Weights of a small mixture-of-experts language model, trained from scratch on English Wikipedia: a variant of Adam for the experts, 908M tokens.
Below are experts of layer 3 (counted from 0) of a mixture-of-experts language model. Rows are named router (the router's row for the expert) and show model dimensions 320-359. Each number is 128 + 24 x the weight over its row's rms, rounded and kept within 0 to 255. Numbers have three digits each.
After each expert's rows: "comes before" lists some tokens at least twice as common just after its tokens as in all text. This comes from a sample of Wikipedia text that the model never trained on. Tokens count by the router's weight.

# expert 11
router:146133138169116126109143130111134144123159165143126120152144114074159106154144100087084121123155140146114137153120106129
comes before: " |", ";", " season", "===", " team", " round"

# expert 8
router:133101106138081090117176182158131107099173130142146142140125101153151122177133139113149089134123166116094109140119117114
comes before: "\n", " ", " —", " 0", " 1", " 2"

# expert 1
router:146145100156127083128144134142158123129131135126143111139090141148116120131117126079130137139125117133123124165121150165
comes before: " the", " of", " to", " a", " on", " by"

# expert 16
router:163127100135122119149181190164110128127126110138138131114125116119142151142122136088142099163100117099088111173119076141
comes before: ",", "'", " and", " (", "\"", " ="

# expert 13
router:132141104145134124185138162120139119093155109135174128131103102124117141156120133106146143122117106121092114156129106135
comes before: "\n", " The", "==", " In", " He", "The"

# expert 14
router:176142118146123134150151170155108093111122112174146135144114096153145120133127119135137101165143136090086134147118118108
comes before: " |", ",", " (", ")", ";", "·"

# expert 2
router:136118143129142120180147144176098117105125087182128095133084097138164152139122143126118126120157114119112112151076120138
comes before: "|", "\n", "-", " The", " a", "=="

# expert 17
router:155137110131133107141142166152107105120144105163155130146115089143166125166124115118160115149122137103096150167112133117
comes before: " |", "|", "th", " -", " years", " JPL"

# expert 12
router:160137102138131107145121152154122104117131103140164118141115069122169145127119141105153101148142141131077131158122139126
comes before: " |", "|", " 0", " ", " 1", " 2"